{
  "router_score": "sigmoid",
  "beta1": 0.9,
  "dataset": "wikipedia_en"
}
Below are experts of layer 2 (counted from 0) of a mixture-of-experts language model. Rows are named router (the router's row for the expert), gate (a neuron's input weights, with its number), up (a neuron's input weights, with its number) and show model dimensions 0-127. Each number is 500 + 50 x the weight over its row's rms, rounded and kept within 0 to 999. Numbers have three digits each.
Before each expert's rows: a language model's description of what the expert responds to; "comes after" lists some tokens at least twice as common just before its tokens as in all text. This comes from a sample of Wikipedia text that the model never trained on. Tokens count by the router's weight.

# expert 3
Description: First words of multiword names, such as given names and nationality adjectives, like John, British, United (States), Saint Vincent.
comes after: "| ", "- ", ". ", ", ", "the ", ": "
router:496576548469494442535553462528501616517536505533463472480500430555515598570513471463526434433476401588539472461520557478522504563580527545461491605426520570506582450500506556473492508532408591490500533518462473550576473473589577459557543610460538455518508405506584465539498485564523495587509570505542420567487533441485430505518531526521496448443459462555555571442554504420554557471531
gate0:499479568487451523463561506488592423562491498568479542500499550467515532501503493501518553456382456493423460544619545511569415535516457558425489490532562518545535392504452517481475512514448453423450545562565482434430539538392546464450547465458548544552530458421518589500461508550463572531488426493513540467474528475518479487557405487429546537485351480570529459456391591501518465502496
up0:504617456473575492552446541506439601441446527447508561425466446557507480467549491547455406564582546520574531414410457471438522471510515521554452539474471489491501629441557457515529519510550528623532447439483482501579514467574435511558460521571406426487479485521440461486542534561528510456520561448539459493541473569407461497431574499563516490520588518489445529505615483481498485500518

# expert 7
Description: First piece of proper names, quoted titles and table-cell entries after a pipe, dash or comma, like Bar-nett, "Picture, No.
comes after: "| ", "- ", ". ", ", ", ": ", "the "
router:515547536433535449501584494580500510473484558494444515484472450473604556473491445489591468406508468630553520447534481524415485551603551549512469540473495581510567517537505538491471569492498607606559467524494438458587391527568527516541497634448533460524578458508536530499556534583518563570496517414514471523547493513471435424449486543480571491461465435580553545485538518473522495503536
gate0:515467449494481431450416518525553515409461520494481500503405446411393518562484526517477495570483499440441591524462502490541511559617435483472527519553504397497504456566526534495526625552433532421551570528545530530486447423484508558592458486488492405598494493512489505469496479507492515561531486495401509504529417533531463424511507538511549459496490442535520459429511396535543592638460
up0:546471549492490447490502590548521559416481532498453520494460501456490504444424456366614489569511431564580517442539534542442498457477590444486492513525491485458457534433586512420457471381551568611515497436561505538532559450502505527513556527537495518574497480528476506463563403526446499522465468388436448505440432458500417509579563508484550455521504473464461480475576463533458611565513

# expert 53
Description: Inner pieces of names following a single capital letter, such as L-oug-heed, Gri-ff-ey, F-ight, plus scattered punctuation.
comes after: "F", "L", "B", "W", "D", "f"
router:532529475495486452528516529486545417489496413517468530439536405411485589554494429485561408517524479508532513543486542482446506522703500626477501602519507480594608367502509524531551626508538519487511490522502518484518467517541575520462530504460595420559545461582548457564494443477507539549513508478518507516449480502559504519438497488514537533430472460565486551430545517429540508528528
gate0:498503462461493508519498518506571522469502470477484463523498483570637397543484504575471464541520446512508566495517494512528459522541542495451540426507564450476483441480474549471494455513589502491489426465381407566449584575637581535551498461489525562468452523478485521501501557454489472524408514461458639447483560470509508509431556575531444571435566510570421520510535587400529590563503
up0:501477465512432508437462554515567511497541425478517479443497461501560514553457505504492423542481450422503586458501540501588478537527547525460524436564637424484468405465453493466556521473554458437591469441463460545450558550586476532492451478457562626518509522519530519505485506474434441484409572495514606465438486531581487427513480522572454566441431474542450441416513603399498547532502

# expert 6
Description: Colons, semicolons and table pipes after labels or team names, plus word-initial consonant clusters like sc, gr, str, sl.
comes after: "\n", "by", "Born", "name", "Total", "Country"
router:476557500412499450430587484517534519463496475506427539444513485477480581570568442448485459503398532556546482450501530458459409568612553549381445436590457531616553487505591482478569511483478542534478524578483505471506533472493524515508493495498558453440448397485538464546464504543481556595544573448598518513565434446417485498561455523520519580496476470518595521394468523494494521529477
gate0:480499512501534527500505570492547481474538560610518544438550531543495532464526484493513529459484522477439546493539432449535526490587530505475477517516590561411478531529462488540470592564483508565531563551541444544495474494470554478469533588535488464480528365452594539556566463515529500615492349625465529476517486430536543419490510382437428515440495561551495375459544492486483500416521
up0:478453462484543486574547400501419422538465529479457439466509465521521531564454503507525486480524459570616471441459545440439456441521492477623464509502494501527575461416497560495466486448472498419490425421388503482609376521594518529530495455418515527543498556478455489484594503471442480456519550394496483562494494493500464541512445589577482462462476396463468607481563531536499460538499

# expert 9
Description: Name pieces and given names in cast and roster tables, plus month names and country codes, e.g. Ash|ley, William, FRA, October.
comes after: "| ", ": ", "H", "h", "In ", "by "
router:523588545461456519496578454467537550511541493544497509509499427493492601535550413514560476474525476540514539482444480476537437511631463463421491560432542620505596504514510528426521503524480490498536492485462455518556461426475584501587447588379511505500512428420558470527501474538488583467579588474553444507520443520389455549550487509560524422450528417569508516412555485469559536559538
gate0:512536367429470442492457570470528478498509492541562513474457469487503524514507449531490435475611435567510486542543510540570369490575459517498365558573512521470501462428446584454482498453571489464473502403502438574501471511468450422546570510461537467587529439564526520528536561449571505510502551482496481522580396420463556549579554503535419511512480496477478467471581523521517550617519
up0:465450614535513542526562455527478448515516487509537492491536543451502447440495544445446557492441543476477583464419486459469569480499501442519597351492464514516420532520547400542497496518433499537616496565457529426460507467521555505437435547526466555456442555424481515447413518533430494520492443521514490453462587514572472448424495530445575519488478504625466484579477433436453465379491

# expert 43
Description: Single capital letters or short capitalized pieces starting names and titles, like O-swald, Bl-oodhounds, Min-erva, plus foreign de in de facto.
comes after: "| ", "- ", ": ", ", ", "(", "the "
router:486514512432462427421553530487531531523443523491364542504482494546563532494544497440553481466441541657503504466498521428452499604575528553441497558481516604489665507484530543454461571455502485536533462509459513540575463562541527497535444533456480435496551483473545558538566551580456512569522518460559437490589479472483444472468574477537521359488505451492483536461532559463511464542574
gate0:510677444548538489481549569464518542473513447508479532522414512519557536444568507553473460490467476535480444472516519456601509613500477557468537594455572482450602481473544619689460527490492424465523478514487472499420576517417491498560532508506507533416535477413551522528482564499543499442484500547496428541488456523511527480435499419503453494520551494566517509439440487566523488431520
up0:479367564451456561503471506531506456501481550461532475443573533504396474534487467498508533481512502475523570573442445574426482377511499413518454418535447570538441427538469410315536451537511586503518515481519567477520436484584528554457462439471502406530477525606468446430503441498481514527544522440490549471501526514484387521500500585515547511472475512502489533559540485470584517539512

# expert 50
Description: Capitalized opening pieces of split proper names, such as Ma, Ber, Th, Kr, Leg in Legion.
comes after: ": ", ", ", "of ", "the ", "in ", "- "
router:514548530472487419459587493533454539441502561561523580470531448544567467498563505425600499493461598561458516530500542492456436555639467507477441498470488592587604447577516532445459513460493504497517509560438547537583462480479537503535486526421469407443525440480482494572604476546457568520532538464436455449558527468478510463518550498480467459455543443532478448497547613359526524483532
gate0:561514546604557473462467564542456494483552515446573389508478473610449522509537479514512544446522510542404644544424448497482523584549528496479456507410438442518454536502565523496562536556554514532416592450458529549468488537475543485475439513568540411599474553496523467505395480511485561504472467509489456500473515469432551441475409507551567538482475501526590455520490469480437451601416
up0:419594540533502575405470525492463410572488496560574487525510498583544505486515505408534496469474526652502455555496523531457537499520534496481468549483498456497509593513518437536547529509472480468488544530360562503421537650568498453477468526469531428552475540344468507415433493477413550498459482521598485481514524514468547445518441488464462550525436479530572410504524477461527457517491

# expert 20
Description: Given names starting a person's name (John, David, Mark), sentence-initial He, and clause conjunctions like while, after, when.
comes after: ". ", "- ", "Ch", "M", "J", "R"
router:496563544464480473462529470513490551516528567550505490465455383545545639586501467543534503409423459546462528467499538431558439524578510512434471542479550593506556393473478558468567516492403545513477497439441429490540452468566599453532493569517494467509521450470574424552496516519502567572532569386515515466434495482453480586512435516455483456433532474542501540444503557413561481450428
gate0:499538520476434447446451521546445516476561507502482523525531528570454604637486424483564571567535456492451456516509428453515487569481447525511508572554511527529553497475441551500480540459491464483528468446529493525532583529552571643431534445572445551500424481528496482591450550438471563464507459587548519551431536455527467517553420530494571564551504413385534503532442511430460586444448
up0:425493535425417518473490410486487543486605570411477531501449477497462491579596502540493502607481468499524572490561412417488455499446561450436525537535504479471426434668526545539402531547490556442513598538558431510486524452473563459514471578470524445414474511550535420567447516490510522407531539515432501473494482482561505531453493558516478501518477548512532536449395452473486479525433

# expert 5
Description: Word-final suffixes and possessive 's completing a word, often before of/and/to, such as f-illing, dif-fers, FBI's, the.
comes after: "'", "V", "v", "f", "b", "F"
router:536532484472437436426538518495590466548508490465465475465540499445406609566489455555526496476468488573561483533444544510520435564591565585463496578478571527539613476497456568523481654509456466433583507498484512543496477471504600469503539554449534482526564438538653500488531551576488512555477495465453494483517451523514452562521464506476576547375489474535460517440517516511527510575576
gate0:440514513565487465472516458488395505593550480435474451508475521588484521465494491536622409487458483543541491514488514526514581431510591457548522480470601494511517422512535511517540462526525563455461534554488499474503493527616546475431490492546485476431491491440552521542486574561463445536491517523468522521467497541499605442537433509472362558367450466527467448341502461537627492512470
up0:452478552504547520615596510413468436531468495473522477549515540519530463510461536479535549405555483530447483497502407426541511569522430487444522490541464472559514498494604557487481415441553536532524485519446496459479399624486592518575454535417526476462510430419538581580434510538451441475473513601511521566529567505558455413577479476548564537542451525533591461489509527522502483448587

# expert 33
Description: Table pipes, commas, semicolons and decimal points placed between digits in statistics tables, plus the en|grav|er fragment.
comes after: "0 ", "1 ", "2 ", "1", "6 ", "3 "
router:531649566466499437509534578548616505514481452540454523498469393438472519524596420454508414454488490557475564481497564437482462527644547591418538584435472533531548474490586518531519573534511510535551510496538509523492538509511563484575515509478580520575541464527544530503530521576493546510581573510549503449519402465500466436471513547456557499513441474545478460435584582470499485563483
gate0:524527508426503528445459543453521521476558558572511499531482476496479555567394475585498565537492612548485449456446427560577525515525374467526516435418519505463560469526479519512554570576541494547519542525423440529439442482496619460435484489568494539485512490484570441566492527544490527497457432594481523482437500490561589459508490547462444488517483536585616591454509568454542548511384
up0:549560497529509590506477568459567471481537480514572528571436438443467561509454494559519568526530611560446502464546435515644524505482523434474571462468453418457547490555538494570563480598554421573469566524450459458467502432503564500384543498538526501487443452507483526548511562475464530372524452579525549456520481521527524447522466533509485522546439520532522646529515518514539574541428

# expert 39
Description: Periods, dashes, commas and semicolons right after digits in percentages and measurements, plus en|roll and en|list word pieces.
comes after: "1", "0", "2", "3", "6", "4"
router:590582548420472475507538570569570478479483475587419530441433473410510504529542475482529410447452480565519517473479495454408435536618445604381456543494481562533543502539517498493483589543467398537529451522543486565527506490459523483563480549450552458507482448462555499510537466602546570479554500522519463442477453542431432439479543527420578415459473514566517484480547558500549486522583
gate0:509502499497485564558521547484553424518441456531570439494594574451569456516474501430542517553608470516485493452403499477563533447556503540525484445460540620539400490466601490488596512410563546566533481526500512515485493606452544473477531493561546423520586525414452520408555518539438553495618490462498506479564438423541533488453477425461459511499474414504478499501448497499441449487589
up0:467562495452456501487466523611567399456435459539486453445611499419463522512461466438535480484598454502463495496476504523513507571573456539453499509570604578509508502591582435498594529476469509413574411549509456542544526562456471483559441438574509521575529533420418558519496440527464499539582473481565546412523439462504443520441481402461517494534474481535475438571546537455458485536546

# expert 55
Description: Words and markers inside wiki section headings, like == Education ==, Early life, Professional career, Website, and blank lines after titles.
comes after: "\n\n", "- ", "==", "\n", "== ", "==="
router:514585489447481528501596547531538434568434457530451576436403447440449557564515525430574437392534583549492510455528575357497499520627493544449436551473422532547589473424466538474445534563569460474527480483439442495534482514495550488519521528443533463496507463502585495488515515561517487555497521446527475469448455509466434481555481404434552505427469464498511543447497508400456423517485
gate0:481424489427450423502487500545509471498512476495497389595513591474502514653540573530505539433471525463567476451522516498465527580511460551439455406480458466479615505454541528479485506513430555531512458508487407445447551411399502527460511567475478474468483495546452490601440571591507466478446553558447476428445453476544459510465559490468487534468421471537515503502606445469589526421437
up0:443526460447459455550404554567525476550495541486485484545388576503529502510508534541474492538534445428510477488514573423448451612540435509378479430543514568500674478553535394489482502509443546543506522471483439458490518460435485494511521505434463521426499521638518508613469491518570472483485530580502476424512491508580473446493524459443463476465431482533427593478526503426513531473444

# expert 23
Description: Word-initial pieces and Latin prefixes starting a longer word, such as par, pro, sup, pres in preschool, Supercopa, Eparchy.
comes after: "the ", "a ", "and ", "of ", ": ", "The "
router:488534489438465452447559494555570494502509572509455578461471459496499487556623461483531519478424535549532625413476582468418458508614521576440528474411479525553512504482532504404423548511488573533554578465461488492498432577525525466514590507452596440458501452526545509525570537526537543644527567542515512548545486478528510542446572506499517533433553447500542544496532548408433446484527
gate0:524535489481491618542535517525534465553506437459527534374454504508399490522496453431555535544513445521533545567440536496500435408582499535489538491534459520453614466467608489477440497507510579487477540520492455448481542653474506485541492494427587449482485507455479447480495454504574589519494508537543518464417562519618466479485513468606548494497455561531589576504436598524463508462579
up0:569496511490492570542503523539512573523515513479519563488418450548434500559492505521530503504474541533494566495388606544441423425587505475566503499566575504500583416466550407498432583495480511531457608517465474498480470622492466538450570481430544510512451518499491474440523520495560520550456517546573518429390545478609512458516427509601490537428482545465438591491557529572474587479509

# expert 40
Description: Pipe separators, numbers and dashes inside wiki tables of sports stats and chart positions, plus endings like aten, ner.
comes after: "| ", "1", "0 ", "2", "3", "1 "
router:519654533462520460511558522558555432514431478500440462464528496450480543503562456461557437462428479587474552464503528471464415501637516519429444589519526607554570502513556499461542560453460479565549532496512496581535508536468524483600449566416604484530539469433549509470587472559551514554549550515489496518523429546506476474459460510450536496473493529606466469469636541491546461514517
gate0:518370410531483471419479506417529516544471463470551469500527419464421434544424554497451433451527627567476609440548424460487431544566402524470459463521556499446453509527475439441544496500560562436556461453571500512573511510573507465487579467482530470501533554470572526564410493460504527497443541537470530532504461497503565480489432518473408445442513494603525560487455535455570473439536
up0:521452490511468441475568454484558512535417462479574481518620414402465464534404523480514473614538563491485584450454425419552451542496380513468522473519509502446478489556478453499557515539481483485507494494491520495537552529547490434467525469441570485474602563542480546497504488510520513526383531510393508515560381617540588539479431513441397434485500464497561526529537547448425466511513